Experts of a small language model: a sigmoid router.
Below are experts of layer 5 (counted from 0) of a mixture-of-experts language model. Rows are named router (the router's row for the expert), gate (a neuron's input weights, with its number), up (a neuron's input weights, with its number) and show model dimensions 0-159. Each number is 128 + 24 x the weight over its row's rms, rounded and kept within 0 to 255. Numbers have three digits each.
After each expert's rows: a language model's description of what the expert responds to. This comes from a sample of Wikipedia text that the model never trained on.

# expert 53
router:103122113126116125117117108125113112154138192114134124123140147117163144143135127134141127122102154133143135164094117107110135161153110152124152149162122171086062118179098168122142107165143127102136135144080153126112128115118138163090123110164143131152166140169142121100089070097163087130120146121112115140122147128148115132135152158132107107135165087095113118150172119099139131122119127084135086121151145135149129138113124133164129121105163115123124170119129085130125102129130150
gate0:104109120118095149181091129168143065142132171103149112108144125090151105143142148145138134110119143137144132100116138143119159144112125147129141138110178150114104119093125124156064148139129135097126118140065130070147118153145105099099129110147151123152162104104156112109102131148149094130077133156063119164126130130133109140107138101097141142129145125094181154168107147102090118121120171141127155147158087128147170087109104132127134140096139128109105171111128097158122136129115104
up0:081112114104128110137162139134160104166092171123088118117075113110148106146116118131104118132118145151099115127161184151096142180106171111140111121162103132157139099136142137148157108134158147140137158157102145129135142156139088137128117142123141116139157100123154153138154109127129130142137111134116119118151101136101139098148123117117113134091121119095126138156116128112127119135146153127161111148123147180126107144101104117147128146148125147125088170106125108132097114133112122
gate1:111109142060139145143108145112146099143146122121153123129097098123142145116166103120134088109185102146088118112138121145131143136094126094128156144108152148093205108111114111148149166136115156134106137140119120138145145108137117157102161113102119149108144120108120107122102143123182125112096074103141110133129056126142137131079169141098125122144146144159138140119147141135124098114139094108113113176102086092159101127159129104090109149090141130122140147143117129133128125096131089
up1:123111118188116085129150083111088132119084117153098101151154167121096131152090102128144127065144159106153111140134166094122096099139116109166101118125099095121126111147083129126131127108151062163134117167139131168126110124166097160151122131080108144161115127166119143149123134155115147152139120101140147104120106140149070157129133111164120114145121121145137111164117168117118127138109135141129124099148093124128145114148153112124137127116130105136109134159105125108123130164141110
gate2:121103106089151157162110121123145139116111136173133097135128139125132127084097105157155141122110134141098149134121137093164139108110152149124180137175131118116115072119099108103151127132149128120130130181085123133139119152099141115119115082163139180201141143163144140145108087112174124096131117116089138141139158154109087104132159097162102172113120191118109148146121116097140142134128146116127141170140110127114125173081129161120083107071126105137123126125151140152137119124136145
up2:131147088103134145190105136104109165097121145165141134148129171092098127082137125119167121123103110167085148146112128111165137099126145170147156156173124109124130095126117113099129121147111145101121134171103118137137090143111149098121132089160125183192135156141163155139125127142142118073172137121083138135156153121093132095095135099137106155126117175140138153135101132108166134156109149104164138154152116123112171140093124118136086092086135124150128164146138138153157177169133126
gate3:151100132071131091126091117157146098083122107100148137109125119100108134128113110143123127160143127113116125149131141154133094127104192140125129116170080106090178135107154137136185093160139126122106117077132075114121122140111134108113119148117146135176172163146120141125116102089146120129136155147152097096115164127122121117168122113123146100089124123114124144162110123134112096116123120124141126099127129117099123138104097080123109100133111152145119174091137102154118105122162147
up3:083138100135164165112181138151128166140092114106132115153131121141123128146157133112084118077136114161115124098105107130122124118112133111137141153137151139135123164095126110159097142140141138171138115157143166135138148120121132126143162087089173124137094106132151111129095151177082147120112136126140125116116115136148119137124152118183077134164105166152145148129126117156156136122084158089116139146090098156122148145136118139156142111159138066145120165122166128116095144107077088
gate4:101132111107144130143087130102115109124102122112133136121155167166100107121094146107142112091087134122130161152121189162084100136131084139164148137141130112142136142147164112118103090146147116080136140072079122143129124113101132109106125137147112141157112148133135168125143124070167113140142173140136153138092161150164132143120096155133131129120124145137176134101155069131169103081115143111146129096124133131125138085091110144136136134151123156129126159118112122159148148150116107
up4:172123116143104140094133125140124131132147098157172106120128103087166138144155131120128123158166098132147116140149079131142189116145135124081139140119141111127100125109126134162096150129073155139115098181181143128138124155159091147166134151093160115116151117126098083084110133161062166130125095133122107115138120116096108122164141098123152106140133133141119133150090167132107095161131115104112163165150158136123111144160118139102132127151118127128169079150150151082099122110135129
gate5:129110151112151132158096124128125067137118147148148169104124119105111122173091150150143142132108122153159121134145112098129121166177125111139180131117115130133101117117104164165138087137156130100122144093144086120129117116102154125120122125057188108132129093137178133111107114108102117114127133153124177099152113122117119100091137081141144086115143087076087117167134146139119096116094128123153112086098100118133120123145085122123135102141098173144120174067157134157122145176096113
up5:146082111135131176087120100142159089146139150124163159093150132107119112174127144138118101138109125145115156120146152143094145171169132119129172119129134133135136145113130122131135118164122112142134123083182139124114131093181122121122140116121142112171132135069138140083115161126141131119124126147153158137129133125130100124135151091068132127115150091071108145169118142109102098094118137084127142088095136125109123108113111132123085146149115134142118117122173145135124140112119183
What it handles: Bare spaces before numbers or dates, and opening pieces of technical or scientific words such as Ac, Pseud, dis, amy-g-dala.

# expert 55
router:136117139162096149081144141172142130154124114125119132090110137111160120110133099118136108141152123163153139162133109119110124141133139152136188117160126133104111089136109112110142107103127163101122106105113120117116121119113174170109156121117151126134137135159123120093134121158131122127075136116163112138089123147164147160165187148111108077141107134103106134177107169131135144121122097106078068103116138140158125161116146159115134170108115083133152172126172103110084096104141166
gate0:147099118162186077154135110115125139147148145126141093048114140132126145131127105138145139145112131192131112093139116156146153121173124149155155146176105146136124163115131138119092148144130132149122162119170128095117151089102090152120134127138115114127134121075143133100126139122104123126131118098155115091125163100127130125111112137133155122148102108088138129134100131110151089097160130103122151129126103154152104144129123141121151119132176119182126135139079143145095163093111172
up0:093136139123065142104131118121158119108126138142140176154127114101117139132110144120093120155107111083186134123100163117085161097095129121133098127107161124132102125140130125151132095144115122142111091136127146147129129141110166120088123129126111131101128101142139168154129126089156129119117135151080119149107093158131109112124123092117155101078129118129140091150182164132082160181099122144175158098109152124100150099155127116165119130129085123057113126127122109111170110140126082
gate1:124121141134120152082136131135142167121126155132115120154138145145140142104148163130105107094173120131133108176106123150101129153112133113139172123149118114115174106108096105142170147108089166109129096121167097128187157091110159144067100148149124113142126113133140155126132133136122114141126125113168099113141146117153186097109156100144093137113149128137104158158124165128103147119119092110111090141080087106123109133120106136110105175108103135159103136121168080143109150136132113
up1:116138128140145081164137109137108107134103135121168149120151117120105120141134089108144141170062184128122152079156097106182133138109124125094090132124130156147100143145156141118085069139168121143128166132127125128094107155145095132164153102097142159119113144137158110132147124127097145142138131142091139125164133165148114164109118164136142126134143132123146093045121080091152150130107168162167138102144117165169116143130112125136123097146140151123135126107107148123134083084142152
gate2:126149118135152120097169111110107149170129118146107143137114151113123176096123133130137105108142138126117130130107164136153123143160128098123147094137141114148116100114118139105139148107148121129133123146158153146129123103137146089126185084150167085096112103147108114089117138110124144151103136083128132131123164113125109120128118110099107081160127139130134126150109125143149108097083086111160115109121123107104137128084137140141123096123105124132142090144180120102095120139149148
up2:143141095146158142091126153115105140151142136099103108127108149108103156112185123078137077139153127117114186121142158109107113142139145141132159168129127147107136076132124120083106141117145131158097120118128136117158129141105091117116117103143144125106115073109122129094134140140101140135108105132165153083140148108114096104098158087107155111128083139126156123132106156114144102135115100109135125130133126109069160117105130132121107030136152150199130141152174096141137146108111110
gate3:104101097109106133093144111146163154151161118124184112128117123115113106100102080121139107139138083189074147159122132077127126159113146099093170113141128128129136113107127125157181146136114107105152103124119121099183135156126162114089112123117136089107112100157128136107079110135124092139129145120158109179103125123145135117165149086122137100108144131121115109165142156087154137124122100092124082134090135101141114078158140129155150133125081101108092152119157124118128134127099115
up3:114111084127101179108134133097155153118170101092154110100106124146102102098133113101132096126097085165071177119155158120126145143163126135099144134099138160139146122128138108138155142119138134111116089108129099120177121148129143108159088145100138126092115090128090139080125135107122112142125133132173103122096150094137143087107133121163170128082095155129093123148121129143181126129173099131108077118115121145117123111178154117095136123126110089092109144155153131131118133157098110
gate4:173095158155061152125104151127122117125151136080102149150165148090128119116094136140096109113138131157162118137118141183129107130072140118155157158143139166155127119142122134097142105128149162142148122113149127145154127096119163125059144100131117123137180106119125147144163158154090111146125120157127115143104143117174165105133151100132111079172129131119124087130129186127068119155127103094112136146091078128125106125118083135119146162108135144125121141149129087135151093104137125
up4:157098124153090177152104165106113132139122137094097152164140140070145077127137132112118123117136126124153084117116100178126128132106168096170136159139143133148121109144134121124149118140128182163140117117127093115138123113112170140097133097133099096114164123111124157118133164145106132112118119105152143153104143117163176137165130080120100094160143165148107113125119174127105122158138107105092142127134110123148101121088123154110141157128141156134133127117163119139121121105148124
gate5:158113131154127136117123142132121101111177136123153112086137164162103130145126148115167130147130153118151107100094153137129107140137146162153117142095098104083130101170137113098148119152143100036126133134164137101081129077124133148148130133141134130144123116127168150094124116125143109103113136146146124137163125101129096156127158123122147148137122144083142149127151176095135139116109149102097138103126144095125111153142089094126159136138135134152118128146115075102131159105145159
up5:088120101112108098137131118115140133138107147137153117170129093106143119116108113138083145095151148126131129172168128124175144127146112072110113104156138139172115135109117140148131180085117149192138125142098131149172180142152138116120092138116141102142140133137131108169105086131147113185175134111131133140151137152149111140141129119143134127168173097156114106111137081146118092120153109147124156127141180164145175114118145164148112129116104110104121149085103185159116076141112112
What it handles: Adjectives and attributive nouns after the, of or a, such as political, military, public, North, Green, white.

# expert 59
router:109120154137125139090158092186131127153143151186130135134123122131146148140127111146119134122171142131121134132105113103119144132152118125071134100148157153120131091103104183107124163114144137151140115118138173128158120090163151134151160102142151111116136123177138075143105101101122131106101145107162153132144130171114127171117164138122122123137191142142117134184131137117098172061113090113125100153131125161132126158131158142156101158088077066161159087165158141111101083098157162
gate0:158115123126111159102118139135155126145114149128108140146185147103119183114130139103107132110126115091133137112069135127155165166126173107098103096165193149109078135126129128103147108141116157103089101075127154098107136145103145129139121168135134098118140128129162178113151124129137110130085165140078174132140085129129155099150097120135100165147144159126122131147093151124085128114148114068145106139147124133122153077104142160157159125120155113121077123083112117123107131116165136
up0:125122131124162161088115165156139130155140136144065119184138136118123135173147184098145103111144106093121148096075075146153152109156171132099116129142141124114120122099134149099136141119137140187103075116109171130143115101148136127168119148121147114154128114146117128078123138156132111111118155165117147121148085135084130137125111106137146174139139127149136159156134147128096124100163034090150111137155092135108185100126132146156103113112132051184139109135124100133129096138105110
gate1:154135125148154160111126093138146125106160158169092130139067121116100119165172146119075149139161121106091143124108087111079157134115120114111127068094124138126145117112145140152152162102142127159109162133142146140164138117149127137179144129113125110114101094111142117138097145088097149131129144137154119108200129183129136140120130114163201157139168107159121137146099146121147148125156095149154116150139077110134152149148149138098106142110126096145140104143107143140106140147120138
up1:114151124136159169162130128131158089154126160141134148125121094119125156090087135123103114088121121116090149108127119120137134170111079152117172149104167116109147082128177120112101173153111108132085125102133138111138133116128135130138118105171124122146192107149141206144085117095169119102089135152094141137139146154137088135106131108096132148164144144132117120199147131101109122138095148133155127126112109111119150088122176124103097146065121120130151119139117113099183118097118144
gate2:090125114114140147114115130161104100145116114118119131158105146126150162175165146141135088152144148121106143109123135133143132119125126118090110100114109077119128109090144117145074154137162140174133117145166134115104143068152143127171110153159103126138086100163146071138110135105115138117117158099149151126118122126035140132147132146141104143118161183168152095143141144119117171074126149134142119153101085146103155145103140114147117128133101080138158134150094119138122095100123138
up2:108123110153119101106117101132144109141194179162129134121148148138173101132164111130097139140136136138149124091193116109133137130126118116065124143131130092105126114094113147134113126139150123135172144144148157097139126089139154139150154136155124149135123128179186049158128112129127154148099143138143138117148121158126131118161187124140147121146152165139140125133116135152108169081107137095127130164138130133137133150086135128121115111102177092144182128130096168159082096145123125
gate3:114121105104164127101114158121170105146111115144116131163200158102130128141115128098180101152133117132152139129158123140099144114129188104178147105113137094121127130153155128146094140111121091112123127101097117127108137140132114144109104091096107098160150134107108086115129128161062145093108094149131071088143126119120117094099123146191142126132131110133133142160135112115131140137110115145131128083147117150103108126136106081181123104123118130132136126074174133148151139143098171
up3:122130121110125152105155119139125109128134117156146152126136088116114151144114153111143176105150106149135121156161155127111088106158105064150136099108136120090151097164129103146118165102140150128171135163136168156137079091093137107118095127150099137147104103163146075087131131122096069125118150095156151102159107116118147089124114108136125116166157088155128100166108144110127102094111117132127121122153106118137103137134109133113110120175178116145133119125090156166154136145114139
gate4:112140118125126119171123137097129142123121172121107163151132146157173148168148156112086150164126134142160159129106151136137116145159110158116092122137167108143106117112162173151135118119133123137122164126131150097111127111139128156137119132149089145100119135157125092085136144093142136157118197144104138121137109113089130091122122118123164122105144135123163092114134114114069118110103146100118153137167123126164124178124141131149128145165139131117131112121107115114132173114150153
up4:120140093142133118123117129124114173130143084131138092104150118134111144073108129138161144101130134115120102122146121135114120138093131084134160124145121135130111173160141095106096132170116134082117118135096132161170116152091114121101091125121188124126151146084140162180099122141137121126155124126112133146106136140176132155136145145129109144144100091101110141151131157130143113167159103119119100105074151121128114093120122150107161085087099132122106191122137129123106100141133116
gate5:103124096143089109117130045148146110121138124134119104126103117173126145181097130105085123132077115112141102139139158133132052128111150151098106136129125122142118120140112140120102083144109133143144134142137132098105149143090128099103174133159099133094083107173158102168151116145084147163102136073156152141144179162116113104177134125152139138110158143130114117097136074117180120107174098141116091143145115143139145170130076148140122141149169113132110106136108135161117144142126093
up5:163134155125150100159139158111137147122138117121117158104129145101124124078147102141164144110147134175136128131079111137102138135147117116176150133112114159133121136157138106138149147109124141088115089109118134137129131147139109163131112110112128121137176139065096159090116125110153114119141123184082098107097092105170147158097119125087112113125102120126153121134107152129095102149057146132163163139108136114114115091134146105085149111134122161116108140097120109113154120138109157
What it handles: Words in actor and film biographies and award tables, such as film, Best, debut, episodes, appeared, role.

# expert 46
router:155133143158110132133165104207081175111139124147150145151151105160169139100104084169132135147119152137184160125099145135131112100163125168133120151136144164108132145158094186127117148150146178121113153112122167134134122124113139150118115128123151096140130134166145075161112046108115096119138165133098129117127088172174145157149176108107115100160142158108145134118131124085127127117121143122116106144127161142110139143143149122148154150148131138082122109171154140089123106098155140
gate2:107118144079122117130108145092108131116130132124113120132134117124161106137134105110088129104089091132168153119171128124144078132121145122134127157103099141140154172139134118146116119137110112172065132101123096156136079136081152141206163144092145088142110118116146148119124086117093180144171111118108116143167137197147114096098135137135150125092122120120116126148133110072100126155113167127091160113115100108118116106113119125153152117132122137109116141128176185141111116131104160
up2:106123159093124135132104133123098090124152117140119133139130138096175119136152139140108113106090113101186153147158124101120077141123132078148113112126136127126147134150157146118140080133108122146109154122156126121125133117091150147144163218081120142119100128143148132112123088091087155130151126097121115156157136170168152102136144118146103105080129159104109130152145106085105115156126147125109151138109106148120077133098122149156156127134143128113099164130164133109089092146105128
gate3:157083132153144145109130128176099151114142153089122109141100110143105141124140130145136104113118134132103146161141138104108059113123098150132140112139155106098122123112141159131102119154150139116066138109147139117147109106122119132116107161156127140108156102170092143147083078111148125060144140140126178130120111134132099121146109128121082164132108121177149111176160117122120143126125120105107138110141155122107144102161130152124134076132116099106136083193142148071152134094161139
up3:104174081117085142138134111067197149126115139166115157132143105134154124112117114109140141125145128139149132117101135120131142152123125098116095148121080136146114132160131090143149137126122117123190112165095107150099147165125149142135145094107137125123157144078146131114150134163115153188118122102130113164128159133108120166124163158097155113129141099081107150106117129117147133146136154121158104117094098117166114157078135143141127155104152151156148199097095141192082101151055145
gate4:152103147184124128140125116185103103103082123078141114131122112104093112108138147130127109179125135132122116138166149109137139112169127111084127125124174097163123138190143123150128113146115137102088129131198106139117106112116125119124113105101095101171111128167156090096115134101131140126137168145141124103130071111117155118143154114161105118109094081151118141110139147079155130123179116108098144074144111154101110139148093052127126163134135125071143122113124094145121159119089160
up4:143127115138155077118114169105102108147111088134128131162143148106170091118157100073139140111114111181099109093184128141100152152104160131117137139148126142118173153045118114100133189127143127137139133087083169131109148136139103131111152104117178123117146144105131121167148124144121094127150135137153123117173160133122086124079116116090146137136142112101114126139168085158155103118122156133127123174118140134145164145136124137107113129103108101170127167080158137126134129123124096
gate5:166102151132134110107132128129117164135120120104145103137126146151161088179174145127113123145084183117163140164141119105119159157168104144126147141081141094124115132135147138139131082121093116103146148079118122133140091128178125094080123144136084197138102112133159159086141113148149114097107128141141129123104108125141149103158130091116135145089162145129102108083117123161115121115083147088113112162149127126110117116154130084155138121130161137106097134118148137107164119098168163
up5:095113146136101163161104096144159102128145068132106121076157132079106142125116135125166121094161053136117102075108145126118128143083141134128129103150143135124136164116095132090140135133142125186105122134155150129151170126049139169197151103143173118115128148112104118172119125109101175168108122096134140119174151156139101135082119143133129119177120128126133099131123162124137140123132061128167137138115126124142111157119120161113122140122128099127172116117109123159078124129118121
gate6:164118160102124111133169100160092131129148129094148160091120121190116100088114125202152151167125186138156138119118169138138141146161086109150119133121141120089144133153103183121139144138122168121126129126095125111151146145125132139157156102114140089117114124149098114136111070132087145133106136136103154121116151160121152172123142143078120171142179133125136089098143101129115118123125095101101133111114177104111137105144118127105145172126151114066131161143168152080138157081134089
up6:154105115122136092137124108156096132111167125104115169125126096160125111098135117162152134141135156159114113116122161143178105110167080117149090111109156131112162133142090158098128127129115154158124159116105128095136098138143142155136131099073111140134104114154125138165135110136089121120137106111074170119143150124111181144094112119091122133159151152108149111106120116150138099121124138125104116129116153149128133110166135099090147141141156152086149158135157170087169164093168106
gate7:163090130153134138126164104138098117140152168115131134132130129176134127162097109181157116111108120129158099089156139110143109115150135138100129149179112105118117130143163162138112107112140083117128139100178107133114144169144118143170121154084158062130094171094134087132121067148124159101142097094160119166124084133125084164101106118107092151131156072148121154123164143118160164103114123147124129166091117116111147144147080119115132114150147118114147138139135108103158140145120101
up7:154105128183144115090163117116137194129126159135141139098153189114164133145097115119123100120122157182163092103131106169119102159117127150120092109146082110100116096139120111107097120151131146121115116124155137141129172139126102135130148153110135107120131146107126066077143116140136140113135113082162133077120078168126124152154120100112167116159167136143153120104147167131125125139125100120139124158140108100132103131177132122143134121107175113144121097139141136151131169116147108
What it handles: Past-tense verbs and word pieces in prose (gave, met, sent, Form-ed), and blanks and decimal points in election result tables.

# expert 50
router:124137133132108132098146086183157147125134136130135123079155129137156154154131111136115158121140139137126106156111132114061105166153124160087135122162136154128085137117118157140108135158135121114125131139145115131154176122117181140150128118209141120079154125147077121149110106129145116140114192153142143161106134165146108126188152185108106160098165156113173123134115102131094121137134124094124108133124151098123127144100135149149116118070124102144134138082148122121101110085161171
gate0:119152092099129083142083034134103162156103135093130152133095134157175139156145148130134145130146149131106110149147093106126147135122161125123142130142084151133093100142118130158089148191147112108093152139084134107144113131129124143116128164163112132092161139148129108119137122096159131143111136145142131108151115112137150112137094156108124082120137099100168097093119167150114116131172121079133126140093142071125166165119124176135144107138122095138119191131121122126120129160169103
up0:140164083095151121124071068137140165115126129119119174127118120169153125169124120138130171119139136113096129140167133117106129144147153155130154115129108094126089132154118140149119127190122133119143192131132144133140143141108160138091108156150115152100125130152122122134115119108122152153136138156162130135135119105104151103109085146139094103104156110119165107092104199151136101139165139087146129132100141061142149160107106147128163106124138126120117159099102134111122132143150104
gate1:185115126103130144111134108141074113140133184129119140141134122141123107158118118128115148166126164131141072154151130128133118095106065101179114148124157106113140123113101130100142106093133138144142151105138152108123128124130167128159164138104100121095068129111146137150112116177069146137127112063152110184102103118086108121121109139137125130126139100103126121118133140157137158130183144123124170142142123133158109113155154139109117163094131181098086139108166144116132159122141120
up1:098108165133116112129111147098147160136108120137156113144098152151141144119154128149166097145138144126107146115124094090134139141138179130072153113127125111066117143140115136135104134116137114084120099172139145128130088096132093098121114124106151144141140134135147069087128104126185115107080096129093155104172110129150145132137148129126103114152151115153105119113128134146141120093083126123112133125145152128134124135089124127154120140183160100132177115122102124112115085143126134
gate2:121151139175116134129137110141125078119124143098114125124097173118181113127135151101160118110141132127116099087121120129109117109147137108122134147150109192131105169129152125101096154147116122133079113128117114112117143157108152137159117159172098075110124111097099141132120127100129138107126152119155094128094090099146161132144094164129177139121125154128137141116155123144134155141132120128122169167091128093134119132084168121122136110137172136148144107086066125154128141169078129
up2:110113117110146134156135140128116103098130087132113135112142096129112147086117125148126107141091129163139155127166099132119141170125107144153127134081204110126109118124133140122128138132131142121142146091101086128132117138129105157141143126109136155134156154132112115120134136118115141158121105200109124120101141143146144145158144112139141158117117109131132102105119084134147161170192111145123110097126126154127154121162175128107130128086121169097109138173174141094153125093121123
gate3:141125096111120148151092137137173110097153153127079123146139137095155132127183111120146150127130108180106153115147153124136115134158120129122114146107107155073156121107110136131079166162127080132120129159114089140140164169135118112145083125142104127110191116142110144119070145118160113133132183148102147110129127105152109125117108159166192165142159127129152120139134107140126091164158147139126160107158146087100175130114157133124174129109141142088115155108130131185134129098160113
up3:166133130151125111135172094179131127100116091119120117088123110134129149153113167114096127114122110139170112085145131168118159132112112144149143135134112129157112164148080116134133200148101117125131160127164112131181133141115140125149155134108096129142144145134127098067064156105135129172125179184126115100113090158156135131171143106103159115106124103122107123135125104118101118177154099124102115166089118106164121096193148106126137142115110120145109130156147115132167149110120180
gate4:145132167179109149109141109123150146132069156102150131112135116158135135121112099171125156084086108155144148120082134145121160136137140156127113139135187135113117115138122109136126131119159141119110102151116135166103147115091168129120143108194164138152133165108107138044117115061148132108117149165140128110120099178120123164132126131095088124095112085112132177141122159149089152145143138127125129170099162124152110104117110126136154102144146106133097094118166131050144141147188152
up4:164150138107134166134139130159155129123093137094123108123172133146137114190141140145090168110109098103101178135131149102107143136113147188125117144157170144111100155104140142150122133116115097121118129144155085120124152114109154129166130137177133137083111152102101114092159128151139127124110134148155118129116093149119131108123121121116141143094116132107197131109133098147136135160129111123112159130135167075145154079122118136122109095137133098137135095103155093109139157150147157
gate5:114147140100100143144147115138170140140132113132121094107135122124116124124123163135093141157099131104109076112109154115098103138099138120164114160099159080102121133085118128072108128154129144132113158106142109106125126156118127127138162118191116132081116106087083138151060144117095164157167168151145141153149153159109157103120092152134149167116143150131133081098110110138128088180153137141103132150132163106120154151149165114109105128115163152154130133115173131138174134111138114
up5:126135103109122137133128112150082131126101103118142125069122143140099135118105147134094126174142152080169073120165137107110092139137123172130115140159138099145092108134072156080133134162096127097105156141107163079128110137119127123151142140152138158117128129134127114178166135140166142170134140110168158129121151100160123117138148228110167110125132139092152102117149102143113097169134113127082129167129119157123123163101137130109101144121131120124138129137147114129113148133164197
What it handles: Direction and route words like north, west, road, river, located, along, in descriptions of places, roads and waterways.

# expert 44
router:133098169151079123134107124127105150158137159127110093098119134112156143111109115160164143161140130139119131118122101128151141126133154091119106100158126143092113106151127115159111134134155139109134100156125141131118148108107146153125132129140113115136156106153099084170131124122099127083089164104146129155141096163155116149155134142098116102140140127125139099156097118120126155131133122099140093174137141110147113177073145141178157165123123108103100097098114097100102091064132157
gate0:181126114094164142132142125101115124154182150107151083100134128120141107142151176144154135117134128111174138122155141122159162151169148118092138113121108107113118135087082113139138142103120129118111173141085142131118145128133135101122139162127131129155127082145138118102130113139143150103104107097133146177092086101094116150143136089094176121150157131123144119150118110161115142139161071107133101132186086108114173096117134110108155126127151161141117119122163147129121130166119130
up0:155105137131139128131112114127153185158141146099135082107118123086132130132100128117129128135161134149157139113141119121152170108146139150118119077130129131080122104097107112133121122082146144108120142182138130107145125105138169112142164117104126126159131073171149145128141134142085148112120109136165149190081083115095146133133128097096153114117156160145117112165106106128093154127147091111138119133133116115093165122135161120158144120092139137127116100111153139121125122149109144
gate1:149087124162113124125139103110125145117121137165114138094152086127078148115164138168144154165101110122119146144112076130138123149147117100143112083147157121115111107119161111097160162137113134103130130135153099154120131132136182178140164139169125133123093125164118128141149115079090118128160108077125148156102131158118144135125108118059104120119157164129149116134135100102097107122132126109118145133144165163100123148128126125134159140148164157085138126137115157072102112130119120
up1:112161145140135136142112137135153129132121108083148089144129127173156152131085103104104115070135128127154135082093148142109112105123126147130142185094068135173087197146115133162141091101142103114096130107147175132148162156139106110137111103136117105116166128109115135095120139138137125150077155137142105078136127110146103109135146097188128116135097122153097136122120129154143105102154110140156100104107122112189116092170159141135092136082109135111113115125097159161150141080127091
gate2:118133141185118124139141163075143120126113126161117145119185144133122115127108128112111140107129117062140078139151168150130095172099071137133104110157166104154158115116116125116118195095126122139133141145116118131136132122123140142144123110106131114110125143125126120150114139126132098162154116102141140168115121187184166161139132134118105124138142091145101131175120131132082135146088176136126158102123073124107120127120107096143125169099090151112138141117116140134132144125160116
up2:104111156151098137154151092129114123095129145123141135112134175136129133137088101131143131128139129060117114104130128143136136151138103112142117108181144173160145149113116118135087170093119128128112106154119113091179161153085134132150122120122100106083113101116086089161089128126112124126101148149125149121127119138189142162133108119132112149120181111125116176130105110107044149120121146140167131117143089107087104139097140155113129130106080133073134098099089121113124152067125124
gate3:090115118147171102112133148083108144174120114126134139117151138128157133162129098111095162155109158141121101119113179135116109151107144115141129121219152109123111144130161129123111124066124092061140136125123109127088112106140154139095128096119141116126119128119130136135139125179132101115150153120124128137139135137132137107104124119100132123160161120131094099126120123113133083147056107137153148136105100112158136129077078157112148119155135120166104136127122177165165130109119125
up3:065096130138140114111101123151110144132125109122116141093112102117209099181109094146125181118129115108102115070115189133109122148155156091142141145145117140119138150127131126130086126106159113133130125135125095125117141125147161118104098101112118119130097076115111084141113131134118125118090180117127149130156171115106079134135109100112122125155196140143123139156126077118144142120097094147147130121118088102162106117114138179121151104144130109151103156122103162182131137120105160
gate4:085107083148123116112138082129121145096103139112176130134080148143155123099090144170165109149120156117106089158168103128140132128099131095109108123144122112110143094114098112114131156104155118126108154123094187101153125146113072121138157141160110136155115134094118093143116111126120144110157141112118157132163136127134164195161112132097145091115137110105116108084160177083115132121122148119101115145136179169128103123103115110101170143150156079068123132149135112121130098058134165
up4:089121094104135109119138090109130110072110143107158143107085101129177106104087140159151155128140136126131118147173114127142126125119133100091090102172112124136153114122099114141110138126137123137094172134102144095154137178092141101152145121183100123111117132132119086153123115111103125103147145139111137151139118128109147153151118164106132098070138129096106131124107146141140146136133193105109095144135154166112142090086115104153140122144128115111125127151130113124135141074118160
gate5:136148124157104122107121153087150136130107103168153118145085109125116170114096180131163114127079110122140151120099154160149135131129102101133161108182139108098111167111179093107150156159142125112095096121107131139136173158109131169163116144123092104109134107134089117088075109131110146121161150132098131148141142100170121165128134112101113107110147103093165110151142129075140108141123105133128127094100169104150137121128112083126144150105116158099130114139121160131146148097114103
up5:141146131156171079168137136128149099074139108130078111112136108127117129134124132150109170099117130105135106162114126136094151103164115125120105116160136124139103115155127117164125117157116119107136142164148107138119126124130149158069134099148109106093128183115146087154134149127137089164140125140117117184111132145202111084107160146126126138149090104129144099164125116112209122186110140129107134116124149150136125127132084140184147096078107138134121159141117135145159129198104124
What it handles: Auxiliary and main verbs right after a subject, such as was, is, are, had, remains, in biographies and definitions.